config = dict(
    moe_layers=[0, 1, 2, 3, 4, 5, 6, 7, 8, 9],
    router_bias=True,
    norm_eps=1e-05,
    beta1=0.95,
    decay_shape='linear',
)
Below are experts of layer 2 (counted from 0) of a mixture-of-experts language model. Rows are named gate (a neuron's input weights, with its number), up (a neuron's input weights, with its number) and show model dimensions 0-191. Each number is 500 + 25 x the weight over its row's rms, rounded and kept within 0 to 999. Numbers have three digits each.
Before each expert's rows: a language model's description of what the expert responds to. This comes from a sample of Wikipedia text that the model never trained on.

# expert 5
Conjunctions joining words or phrases in lists and clauses, mostly and, also or, but, &, while, than, after commas.
gate1:517508529532483481459515443542487508512507518517507481506496480525510476469496494493509511497530509490466482512470464478472477493487523502514480496515506522500503462532482503534581490513492489454485518476460485487462496493545513482509453514467483519522477529485515506499494502512493495481529511463513496477482524472483518502485481501490519487519510515480484493474557508485440519485540500494557562483552507509517540501491488460492491552565440486522478511483461554500528497485489493521499546545541514454490502508528477515569504512495524510490485497514498505497499539476487517480
up1:498532533531496471502513452516539478524481427488527470522515477497463508477488524461540506506445501482485510512508431470516551552516527516477502497502507554487483486508517498538513487487507529501532453530502526490480533460507490534477530497478506501476491522520484504513471509520521525522473525492528510522498501485486517483495541465480509504518502521499467516480552498513512513515517506538515494489495499507506497486473523497570546476470534502499514478554525510478476484473480515544499532535467549486485504506482528551486504549512504467528498461536505514478496532540507500509

# expert 48
Capitalized first pieces of proper names after a space, line or bullet, such as Re, Har, Fu, Cre, Ver, St.
gate0:474556484518526430470505531558491492466489533493500532514523467508494496534482444514504514497471552494524512473492550483499482489502499490472535515513500468503519541516495479504496481513465484474489523463481490498522528513508503508468499498473502541512502537505478473504482481493472518500496540477504454519524533527456492487522483511539533498508506562530516536495513517498531472460496467424479457445512526534520560508503486481498545488517476499479479492489498529493504488516472500514498526494443516521521473495517479466518485544494483506493518536508501482513501495540529535488
up0:506469514518508473509518521520519447470510551485524494498503432486540515512517502448543500484438522469506495526479564508466487505500473493527527503487525539493498521570506470520506474537512490514484485496480497510496451510521489455463507537500478490495480496472542474505509528499514519516508493528506520485501546517489514546460472467500487484506514487484513483495471523557455507486499463539496504516464492484475494459537490462504506499498485529508515475466527496527490493522481498576547506484483532537469492475522517472498518496488506523493521494504542502472545518496511511532

# expert 36
The -ly suffix forming adverbs (widely, fiercely, accordingly) and degree words like more, very, often, long, further, less.
gate1:494530489486464537535528462517519527495532502516503519489485530510511496524495488488490506479472520448463482471525478498525513458484498478520497467536524492506503452481505512497508480514494572510484529518542530532547520565518499472490489484510501477537525485436507457492496538492499494478485502491508489511503497488515495525481459523516498467499544499542479530471519547541521488485478474528528497476491477494509491502536484491475533500502517536491470490476515463501448525470483473501486475520507506503475502553483478537504482504565566500527545506505476484448483501500483473461
up1:511488527470470494527479521517505524509547513497509526554498520518515523480466462518479547498523519494532533504493498465472478481548488511534515519543544476492481475497532457490533532515478494515541520498498513516489520513484490473488533466516510503498517491491499533499480505414532515504568529485482527504460534497484503532528487482519483506506470514487480516510480459510469517523461538498534491458513455529503477489475529505498517508476497525537504531562494458497491486484543484471495542490519450501471525478510487523500535517522450490492501468471550512468507521511490487491

# expert 56
Middle and final pieces of non-English names and taxonomic words, such as chi, iyah, eva, ensis, oides.
gate1:521503541487454515495478495513500494510495548537474526490498517573544507518518465515463473521437512457496484550480462509537486503531481524434539499509504521540516532525499489466531517456515515475483501493478516501494516488479487477521468494523504489516491545503532492521513484494502495537521487531505504479493526503518469523507502493562502493479490459497511453522546456477475467488452487478500479474532464492542534537505513505473455510471461535517454503486498490501520510504474490441494517500499493543533535509516517502475492478515500502521497474527516513488523468508514469505
up1:515472519503508509518471518549498487501458479492474487526517507455497485497508501480480529492530470482498507448487522499456452517523465456488535522514503453496480431494490496510464527500486467501497497502498504509497505526510486498509504509516537544464490480505472504497538490466501468499485454513480481477500495448496553506485467505496532542516541560487547463492447497472479509524489456492468487553500444486471503438509495496480536507507488487485516509472505496528477482516520498482532499504481544521480527508460494456504473495469548552492507515522473489484476466491477509512

# expert 49
Commas, especially between place names, after list items and dates ("September 7,"), and before clauses starting and, which, who.
gate1:514529492492549517478475552476498523485481486478502515485538509512490554479512457511518512504490473513483471482545457497468509497499540512499432440491503500500484514531447503532489460500524419513500507515536482496494498483509476484466479503519523561509493526461551494470526483515547492486523491473490485473529496465523529543531515513514489550467482477499512492525514510496474493492508517552524455524494492454482505535495473530522508495512485519499522485476477479519501482519511495483519496513488454504471500506479550520536507526524505544492536511496494506508492558513494523465
up1:467423463470483458439477536487489492505543492494513471488420545520470500480501498506478493505453525494541488517477471516494498496493497521517494518540516503494506506536521456514483541511504482528507484482493509487539516501518454489495501493490506490485489518505473497494474506501507524507528531490472512489467475518516510489506529441510477513485536481501529512535509457493520463531491489507500522517485442512500526465508501494531478486446495536511534511499460529494509488478485506441494506558525482466480504522474482470506540518541486509545480497495480441437501499496514490486

# expert 61
Determiners opening noun phrases, mostly a and an, also one, no, some, several, another, after verbs like created, is, with.
gate0:492519541504482507496466531534472473518486494512550543525531518488532486500497495506506503463524548534569485502497495447516530478503516522481508481503488512520541483531506500514490486498503504471471488533540503539500480465489502498496521495516463494552515468489489527529502496528493467510514484492443495517542458472511469485484514506526506480469574554533514440501492480462498481465469481523466470507494495533480524510527539473499496472492433510536477496515537492475519532488476488478468515525477566496520483498489492528524541497515510469516511498521488514483498494542513511522
up0:529478499476499518465514499490479514516488515547480539468510512485491526475505513518467502504511470498479444463536513501507507550540514530509510495529491492462486510469512520516519479478496479502520495502453507472503514514533541527537501514515524485470509511599509489497482527521501477439558481478504546496468554452511514512500523523524430509481513484500553532533530485488525521505503486507509500502478472544477465498539530524515522476525513501495486509477529530482504531493522488497482557504503526493500496509504490475513462495510511470418531502500487478489485481502506484521

# expert 3
Words that introduce a list or name, such as including, like, called, entitled, plus colons and line breaks in tables and infobox entries.
gate1:508486482490512518522500478509494547498519516494474510485512442506502461464484533467443478524460485551494517442505505505529521498473505471493454525493538490490507514510522486501489449475542497509519520495523517488511511483458519480526512510426541518484526489494528506491503511581496490496493533508468547539485478548480479498481507481515480459495512542510510473453485499490488514489496509495474483471506463505468524526477448482510492499455492498488497495492521569478497494556474499488464494522530484452528511533500534517483516500478490498484491494496519516525515526489521458546
up1:552493520450533495495517472545512508465496518512499482485533482476529462500485556518486486469487492573479486472520519501536510489458493462463490511504530542498523477512508551527490496530507480514509481494464470486503506474508533495498480489479504469474496433508482522497492528519496554519518494488488525524506493521524493523551471462497493441499472531512501488493450507468495486483485487474498536525509487504480544523498497480524487520468470496478488521496500468492505454551506506483476508462518525467535495517496480470496498493523508493498474511478518537445521438478467442493

# expert 10
The prepositions in and of, plus at, during, within, throughout, after a noun or verb, as in confidence in, part of.
gate1:527469490542480509492504497495526518503487551497531495532496469499541530431516515536532508516502483515508491486514466520515477524488547527492499489477476520452486478548520546500511513474537457498533478519541530519484511476489471477484446513488545480511520493544529518483451525536496455512535462469529495506511526533510479517487515534488508513524530500505483474508534493537496504481505495513493499498502513527482526536476509507515523515537452502454498487518500492493536535480523449486479501502456480528450570509530525478502516497489503502478506523489518469532442479509494529494
up1:559481512513494517487477489469515485476518508534508509501481428480481480446508499511508479509542515504517480503483461504474492472488532479448490512477528554463492528518519555479501509495468522522547462487520489483510504458474449492521495493510497487522517532491505494544441507503529525519502473486490532465515552471532470504478507520512536450508482546523507461477522527508504476500458456520511467509506491493514433488496503482482507536504481520487463479470483502502498511510520495521534467495508552535478516493471530482506498502494483505515570486532480469479482489500485518517

# expert 33
Field names and table markup in infoboxes and taxoboxes, such as Genus, Conservation status, Type, Total, Website, and |---| separators.
gate0:496536530528521517498507503476491554501445514499483525484521473500478505507474499524522483488507466536505518440533467494481486506541438499474524501534505496520528501481545486512488464523516503486534500487494495482500474465533518500472497523515489506465512438519492461500491514499478499512509494476453518537491501549508497555503485539487514478523533488522495545501533508502525448486514514481516518546487491527538469505448514506477519500563504489506496465526557523499491496549499515497498485501500473515506489484462495505516542493497463500497580537515481456500546517466497506482
up0:494456460517501480518514519498486505522479484498490528524520492484458512466468475467510436471500466509540485507511503496512484548466515536492474448517476532512514522501449500507507507502539445477497445472450525470496534550467516435495466497484493508508510506513500533480461504514515488462525471488522472501469488476528487509478501518516471497504523484497478500514527526444494501494554516448508514530518503440520531509497468517522499458537499554469488541524509512512525503472491520506469502469510492521506467479490518512534487505508507488497515493491545481498551510503533470480

# expert 19
The slash between DMS and decimal coordinates, unit words like km, ft, mm, and Latin endings like -us, -ius, -ia.
gate0:518482491503491518465482525502546427486503511492497509480480460542527507497507481522515520516502478528483551504507496471497484516500475505525484506516466498501483501504534479512498508493468493500474500497514447525514490498508455512572533531500507499465520539469517469507526507517458500492514552503430477484504486537531492501552511520495481535484505466495479490495477501547504466493503503441500524531548519513478486509491519536504492489502491450537498507518568548544517460514502508518510517481543526482515510543486470484506496504473470499490493554515451492532453511522509532492
up0:521541522484524469515472504465546508526539538481494470454503507446491487448510522521510521473517486503501496507546475511493487495496507447451468483455510531517465454489494469537470477477469508496490509510450522531533516512525477504480478496487519485469499472529500532467541484496493473539504512447491448494519506529476510477485528511490558522494508451470506495461481504473468542523501480478553495460547516538465472504475503499499531434486494509472489481499496494480531509493506527506501482499508524508533524478499510515469533499489500501479516505520502498499468482509439507510

# expert 46
Sentence-final periods before a line break and closing == marks of section headings, also periods inside abbreviations like U.S.
gate0:481517485521476503488513466483463500462520467526498482530507519485470519509502457489479475528525496577506505506508533467491505485507487548499480506501509490501460486487497471494524492535520479475486484470441505500455477450467513462544492490540504504475477500498515483503490546488488507522458523535467488518506518508476458548545533523495477521504533496551444516529484537541474464552524471460484512525504535503526479500532486466516501503485473502542504547515511522486500476527525479524480479492505507455456481505506458475501501474488523523539477520507470479476459503510514511498
up0:497495569493531509513498523499524474488502513503512501546489472527504478462503508500526466489483507515457475485535487481521536527466472470508539497503514513526489487466542501500503515478482453497486497505518510489467495508484486535462485507467482478481487513524475500448479461512501499506486463486541519550521440494497503525495553513495548486541461507515529498465493517501521550499482514486511502538508483489479504495476500531524503506497526498494458465523478507530498548495530499493517544484436509481522506473484495447478529500497495481568461515557467467534489470525474458479

# expert 4
Personal first names starting a full name, often in sports tables, seed lists and cast lists, such as John, Andreas, Petra.
gate1:477527515466470452462474440515554476504511524477475546476508510514476509480491510512537509481513553522484520465539468504489471518500510507481435507529519546474517430498451517480531519489486506487521526491521520475504493496513523481522499492507508498528533555479518490491495513504489565469507502476467511503514507501536455474477488513580478450542476489428511511529514437512469502519478498497497510467493530498523444514521516468513457482471479464513495520489471526504498503503517498529508498493503511482516493492505502503496487480475479513501505510505501506488500480505525522470
up1:491567540483481485505511506534531463477502564490516507461529482493510492518487511489539489525521483508499506510500468537536520533509471492505516460514503498474543457518507466484491467540509472475495500477514492504491531512536538479508473464492525467504505503511499538542524467520494557529469501560474524502490531516525509473499527526465488528437539538495523493508529514509507498536508499510540483519488493522489503498473505499490536495527499492472512539501486539499547540525494481456544498489547508548470526466497497466518548486508550541491499477504466488497494501475498469498

# expert 52
Commas, periods and subordinating conjunctions at clause breaks, such as where, when, until, while, but, often after a place name.
gate1:493458514488449483480538496526478508482482498456523446509494501511485519533478502500496527475508514495520517535460463473462494505473518444506501508529476456491463485528510507505480499511511528519463563522520474533477484539491473534479479478473542426497507528512486478499535503539484469520491472501482503499531483478494497531496502453537509480486522472499488533502504516476477429482484489492495502473486552553500506486502517483525547490570504488499513456501512511481511491564510539479515479520485523464490530466496506522504499507493492531502500520534509546491482489480478501473
up1:494493474464521497524494509488555537503519502504473511506473481534478513498440475454504515506520506474516494489500509490529479477494526492520496503492528511473503499525511521515493532518512498501502536466535499499543512461500517491493478459462542465468540476455491492462487496459542453488521502487485486457492493461524523502473466488486493492541494505489508487469469521481485467516495501467477473497487502509528501525475501524495560496602461477509519483480549490467500512521478494480498509543515526539455563468517468476501456491450524494473481486528507515527488497503539510487

# expert 40
Opening parentheses after a name or noun that introduce birth dates, country codes, units or years, as in (born, (IRL), (93 kg).
gate0:481484501506509515512571505531520480517508516491507502497545462490515494492519451515546517521522461482532522530481496493527526508474517488490489491492519494531492485502520518520507510501498472500500481543537507476498539518510489461496462511536515515477477525496455493470505443530465463518534477520427502479511492447474490487510468512528482513517473503503527521487475515485513491504528444464477499521474550505539489484521500512514501499507476511526513491456480496483555526479541540503490498529519486507495502488537545407516533482476538472521491465501523512527496488516553513489
up0:460474487490477500513479510489516492455432488500510517492476506514546500558535516527515521534483489505511492499450492510483518494532506507510468509521476459508512508511513503455486551495492502531471493472489448499465468446492498494511513516455493476447507481506534476456503481470495497489486485494547479488489537546485478514493538528498490495530486467541503549537510551462519492474486498487499539476511471520489484519482514475492496512503524517448485489456491502494496452476486492510527468479467497545503535491500498480484503514532462453507492468533542480457544546488528497499

# expert 7
Line-break tokens, especially right after article titles, captions, section headings and table rows, before a new paragraph or table.
gate0:492489510472485546504472540484462494470500526466462528492478517512482482545517520530464502498523519493473496485459481512462507520472495476473525482496500526467524513542506521517542457518500517533541490498466514499492490458508483494466499495490510532490526480526534505502506483471533504495477522467518498491518499466541501485530529519489521515526470502530510535564499495454507459480471449471440489542525482470467479527480486519500540485523537505476512513425501482491508492487511487460481508471511495517488520551486537515475518490534488496510507549512513537522502519525562510527
up0:523485485487509516518473485512547544461534505502492482504501532497472517492467489480528489454490477498475473493443493513494506541492533472540513492519471479492531462473527479491525498493479479531497517490479471522522497523509496485514497481495418476510475451524471506452562547508443538489495564447503486511480518507499492520496552516510478508508528473508500494500482521526493472503536545491487538511520510494500478496499503517449499508511507509443509524532491472459522525518490479488512477496534502490462495504566495496483463523492511519520480502491457482485475521455462502527

# expert 16
Words introducing examples, comparisons or links, such as like, including, such as, than, to and via, usually after a noun.
gate1:527508481489494552489533474487491494516508473498490476473511458489500473464455468462521530459548499456477511539495499510523489477482509506530518530525521483510488479482512499465516505503508514517504547548462495482500473527491531467511507500501478505455529537449476532469468507457465530448485505492508509447521529533495506498501533538529534502510556506481497529515436490491422463496525459508471498486528513499534495505531506542507488559475473494523506526516496508493507467520483498530529484490506479483523511478492510474533516516537545499519481486520501496473479469500495508481
up1:489510466481447490501494480498467497538487518499481509509480535533523459479514474548525525492482482481473494510494472499500522459494508534535466544492468476475486471479511484497483477481511462539491502516510466531499496526523468507479471483531525472494516471485569503514511495529466497517514503499501479475489483527507508484530475509495519458503520515498503528490496547463533506541499469465471511482507493542461530485514488538517484524525491522489515487487493544483498548547490475485486489492468510535528455538521515500541481492473575436484457512496487502427502524534509494491

# expert 25
Sentence-level words like there, it, he, who, what, especially "there were", plus leading bytes of Thai and Chinese characters.
gate1:482519496524513510541496526497503506453558477503515524499493446510486498498493538486488499527517506499491534460507503519466519499437464479510558558514519491470520487549478497518472513504510496507486508513496501473516500513471504453564497510481447523503526507506462531510508530494493521505573477509510476528467489535498485535470480536508530485494497513527515492483521506494517514508489525475526460526511504480530492480531514529498491480478493460469547497481510507540537512490479507501512553558512551471514500507506519498474493521446510503467529504511481493514541539515505499430
up1:547523503491472458511503492519490488537503489464547524538467521536458504514484529490470487566498488463466495514473515460493491475478497489473498506480526446503543472524449541528492544506494508500529488547528508523519505529479461503494514473498532481458507540501547504502507510534521505546512478534479519507511528505452513539516486496530515486505539471506468547527491453495474489504497508521507532515493520477483502504514481469451482532539480461479486515506498474505520501487522468532494498495467533518532490473525476472556487507492527492470470523507501500537545519496507535514

# expert 6
Common adjectives and capitalized table words such as social, low, private, local, Early, Weekly, often starting compounds or table cells.
gate1:492501570455512497520474486519478555529489501515473509498532511506488494531495495515462551484503512522495502493517453473508502513505502458528516509446496500520490526502508494479499483501481502517495503519563519465518445526515516506522495476490511485483474498484489521501477507501500499486478495584494514484512471537491454502503488495464498509447482452476481516453493501500494459526492478507501480515500496470509470485524484501466560493508516493495482450515489508498493507434501463494560497492478526481546509521534476490509494533525533476451473496526477484450537485557492465535
up1:483504507477527539500516486550510539496459506495481463516475496475516503461479517532487466518560523483508472495536472445569504505555460513469535479522459516500489505499534485468550536488496469531525478498501465511464507491509485498516504480498493469475462488503475501492483486529524436501474479486469523517507468450510535476515481498485497484492494488501511490512486505535483486485534520487525461534532508504537487505477546536499512451548502495481487463464538522489507498502493480473512458519528465471510460530493553516469500496464491510487492466524500487487519528498469505534

# expert 34
Surnames or name-completing pieces after a given name, such as Smith, Brown, Boeing, plus brand and place names like Ford, Washington.
gate1:507536507451499521480503484547530539503509478539465494429486494522466522510506480526487504449475492487507496468522483474522514470413511481479486525518473453483523487488520460481472520513519525501515483503513486536476477495482518522521502504521492507482509498517510523521529492543515526505514553504531488510459496502508501509510486503511492507518506515505548481532497501509483492456463525495416505468518510547538498501474516517531529515504496507501514466495482491508485496548497542511521497545478492516516517520529440507489524484491541509509565503485541534503492481488536457539
up1:476509481564476511487507537524500502524479454538526534468509479520478497458493469513503510473502492525512523477493465477521528523466502462511539506519526524537536548551485452464489475525499526471496538479486488506514483510501513482535477478476500501471475518485524514473521520483528499502535508513480464534506547537474472491479498467481493476512485521477510472518488489527474501483489414534431504488482470518517507495526528474439490478488505488502531512460497529503504506512495489519523471488520513500540517531498478512531485518453479502485455507458490472506514543499495457487

# expert 58
Sentence-initial In, On, Since and month names that open dated statements, often just after a heading or line break.
gate0:502516504522510512490518504476508486514488539459482481477506489486484479494510470530524498551508495479497515486533524528535523494479514546499529470437495475532478496512456490503518537500482539469450516553476485483491454494474528517500493491533504541493513540492480545537496477502512493517464521514472524507499548526485488490503490470520531455530496511491482530502485523455504484515501492524543458482509498481499514471506529509493510501503455514481576531492473470486522468531509461557491468500499499546572507485527469517509485441513536510499453507495502498482487480454504518494
up0:483525458528497500528517491451486513490529479475498476529497492507510479506546520510522539538501559490487513503512531525491504527494492502491532561475480490468538483515503519513500512493484485488516504496515518499482480477509497511479447476487452494462463561446504471514495479508515509527539498543497482515493566538487501477474480483513486511463496507499464492546497494502526481506479473496491509451473461500486504495537517501500520527521493512558497510463507527543564480455534462522511482525473482536512492470505569541513500500506490475493498525508480521555516509488454482503

# expert 42
Small numerals like 1, 0, 2 and Roman II, III in tables, coordinates, scores, ranks and race results.
gate0:535491506531504537454490520511487508546500469462493502475493478555487487518468476525516518526507506484538506492531498499473496479518552482506477478538460526504515538522564511477489518487517488472507479505531508465523459449518510520531498461488497503502534505487532496538501471512508513452459524489493520534479507521514520450527524477564508496508464481487518512480501520487531514448497497460502519492519493453488467547526527467506478484502523520500516515418505479520534518501516492479463524530493506480467478539519480457512519485519510486507500536475534481547517478514496495489
up0:484508458490490504493493467480502496494530518524555521506482495501485499515504532474528496542474498517489506483489501503482523527504534512443465491567493533518515487518490531495522465491516463513466512461498503501505502521505478525532521456479502486459590486519479478523501443499502500483479494499494506532493498475508491502490508467489523477505524548473543489530471527509449572466503465518511461545483495481458493537522476487496494491484519529509507513441491499443509523539467483482474495462481521522527473543499472518508471489518541507515516527511504481504525528531537508516

# expert 57
The word the, mostly after prepositions such as of, in, at, as in Senate President of the Philippines, and sentence-initial The.
gate1:510470473534509494507478527477545520503516464486483481495541496525556537508522505497507454460495529513517503497473475462501521493476436495462507514550509495434448490489462529523467466536554499489531505499494496519464543509472488509490512523513517471522486514513490480502513526541491493485476464484500508497536507495516493530457490517519507471484461462495517519470531454472500538493497494520501484491516524497499472491523474508486505454522495498485486498499474516461502451494513538458565553513511481524472497490484523496488531528480464534531488512510514550467537477509494533511
up1:446539510485533521508513480484466531506481519501567539502511482511461506484472518544492470461475492505513506479507525501503496459480471494475456534508514486504496494504497521509547532546506520488506510495524456497489478482511518477490525501469479522523488473530492521477499492512478477503512486528536504519522502498500519513519524518515477506505515484463489483522417502529508465495514505511485440553529458531489532539471506487476535536448519460484512490517493485529527545553474505491469480471497546490494491517475478470524514492512536483565503444503470481513517496491544497514